Weights of a small mixture-of-experts language model, trained from scratch on English Wikipedia.
Size: width 512, 126M parameters.
Experts: 40 experts in each of 12 layers, 6 picks a token.
Training: a variant of Muon for the experts, 556M tokens, 8484 steps.
Below are experts of layer 8 (counted from 0) of a mixture-of-experts language model. Rows are named router (the router's row for the expert) and show model dimensions 384-511. Each number is 500 + 25 x the weight over its row's rms, rounded and kept within 0 to 999. Numbers have three digits each.
After each expert's rows: "comes before" lists some tokens at least twice as common just after its tokens as in all text. This comes from a sample of Wikipedia text that the model never trained on. Tokens count by the router's weight.

# expert 4
router:504489474517505523528518472505576526501549535475515458440513480504474519543502501493468500507521497556570511470494456469542498453517514510525469519491507494490496492493533524496516485458505511489495500495513482471443529520506492492478493470509486494513476484555529498491484482475537506543503495505514512529475498513484491514513487485470482498497519465489487503470466541525499496518545
comes before: " |", ",", "\n", " (", "0", "\n\n"

# expert 19
router:526527499534495459498494509495524525498518573467505531515491497476530481544523523521484448496489488514512491500494522499453499506496471498470536475541506480528495529513530529514486478547480510540498481484487496495502491516532511497519509461509515524498490529508447530472505497552497494494557493493500509492495465498505482515521490466499517498482513519526529549446525512499516447509488
comes before: " ", ":", " \"", " |\n", "%", "\""

# expert 8
router:481476445486470480455545511511539518487465543508531475504539504493514500526488497522533508480532506499485472480501443481469493490553544520488534516482497564477480512459478519527529497520521514473497493540488527507470491504509477512526492468483476520501528533489496473545542511504496499498488525498501475521493522507500498490488507474504483482486455527485486521493489485461492467472528
comes before: "-", "|", "==", " The", "The", "In"

# expert 38
router:513451537503497508424483487483498528485502506517460482494484522524510488520500533504519464514520498480488501489475485529521476511482516496503500475481511523509523506532523506489486471481500492517467501461467491543517574464508475529479489493488513520515469529513539539477492493519515489541516511537513519518541478503488509488512447536507527477481481513511454498513487474498494477489508
comes before: " the", " ", " in", "\n", " a", " as"

# expert 21
router:516526503453491472508495530523478498505508476538477528494577495503526463506512534498480495492492501514490518530490485520505546507531549487503473497488521532533493513501542522517498452475493476539508536510511485519498484519446528469512526498470477503517485490480494518513533519471465505491478464542497525522489509492527554545498496527516480450489514541444478497476478517477465517546581
comes before: "-", " the", "|", " States", " July", " his"

# expert 1
router:483533502500536496531493514499494528502536520445528494492467526495485511505488518519519491474471514485513528505512498535518529474490481483449462510513504522483465496494487486490495536519489490506492531486510512491457517487510464477499475511494507474505484455489525481520506533467524499480557510479490472485470484516510529483529499469489463520522492478506529504512517512461517476511528
comes before: " |", ";", " (", " |\n", ")", " State"

# expert 24
router:485498522543461529521528507497469533512503508491504454508499517521502498502483436481486464515497435538513519507484452486511496479516462535547492524503480468483531519465485470531458527479537538501480505514489500508515544501528460490495449493512481515492479483501507490511490480538509513523489476519490497483538547506522501507506504527525493544492538506498512468510504486491451521531478
comes before: ",", " of", " in", ".", " and", ".\n\n"

# expert 15
router:509497466479500538461476515477466509479539533492481456491514487478521497486495501485536517499518533475463553454464486506546497504516488505497499545469530523500471516525488470460500473507479487507488517524482458500521498475517509495488458547515473479480475550542484469521511489508506469516485485499605480490520515518538535485513491478483511502500481529552488471520482510480472519486461
comes before: " the", " ", " a", " an", " to", " his"

# expert 39
router:516500499531522461501506481505507533495489504489479522499480487497473526490515509502494474482500527527533502468476503459488526532519492471506501519459500492531513482464498498482470501516444557497484479482455540502474538528486470501488533536493519459509511506459448471465437535495533465501512476510498483510545499477500475497512460513494483552535502506500500525503503528516519511499545
comes before: " the", " The", " a", " \"", " his", " B"

# expert 20
router:441461504495518534494529477513474480498469505526487537468524482481503488527513500510476512512541525515521520473503522495466485489517514463477484479465465463559519505511537484523510457466522454520479472470531493519491469498443515517502545504528492501501477525483478540437502495524484534515490538515458508537521487500504464532471492496518501493476505487482479516532517526492531453490520
comes before: " |", " ", " |\n", "\n", ")\n", ";"

# expert 17
router:511527482512486558512524526493546509492541506477549457492511523500493528511494471462477509519545489516511491482512533500527512473495527480488525511502494464490531538459496510514489499513500495488500522498497495504502479503531458486503479486445482490510521483508443445547492528501502526511548502462537503519505496494510508506545492509518539513492515467491496481469490486526495543506540
comes before: ",", " (", " |", "\n", " and", "."

# expert 10
router:538494526507506486482493491468549475435499461496537490527490506444492508512506469471453508538479463481483473506512505486502465518468502525496475484526518505517482517523478529508498479512525488491504472565534461463521520517484528491516531479511531472512512532479509512511488503495489468513493535515497498518489477519509498530483473516496507489501518503496521483490464512558517487501516
comes before: "-", "|", " \"", "200", "201", "000"

# expert 37
router:460527514507552508504517493502488488490458425520474493525550479521528501506504470502537492536465481494492536515477514524481491464486474496491511517512476498464524453495477452526526508521532501482489487551451492513497467490493518460486507480509509501492490500508524506515477547483536550506486541508508495466516515534475511449489529510500480510485501474466505489482477482481496456481504
comes before: " |", "–", ".", "th", ";", "0"

# expert 11
router:502485513503551519542509517496528466482503457552501484507491492498502510535497500537550498517478479485545531488462470523532487486464527454520485490461503525504482508523487534482511535516514485504498525507484510563490491515474469509529510474461514465495496450453502536473486499490554477518530487537513498495487505464502509519490471464460493452519517468465492505503513487528502479493498
comes before: "0", "5", "6", "3", " (", "4"

# expert 12
router:511503488513455485464500483491463506513477512540464495486483506519477478515475474452537491511510520550492492482443488502524479482509506542488477495491479496541495487455444513520531470449504462535531485497503528487521516525527487443529499492525471473547526475474517499493477484499501518494472459516527486498515533518547478510485511496517505468498476533543477528481521487474480479476531
comes before: " the", " of", " and", " to", " in", " that"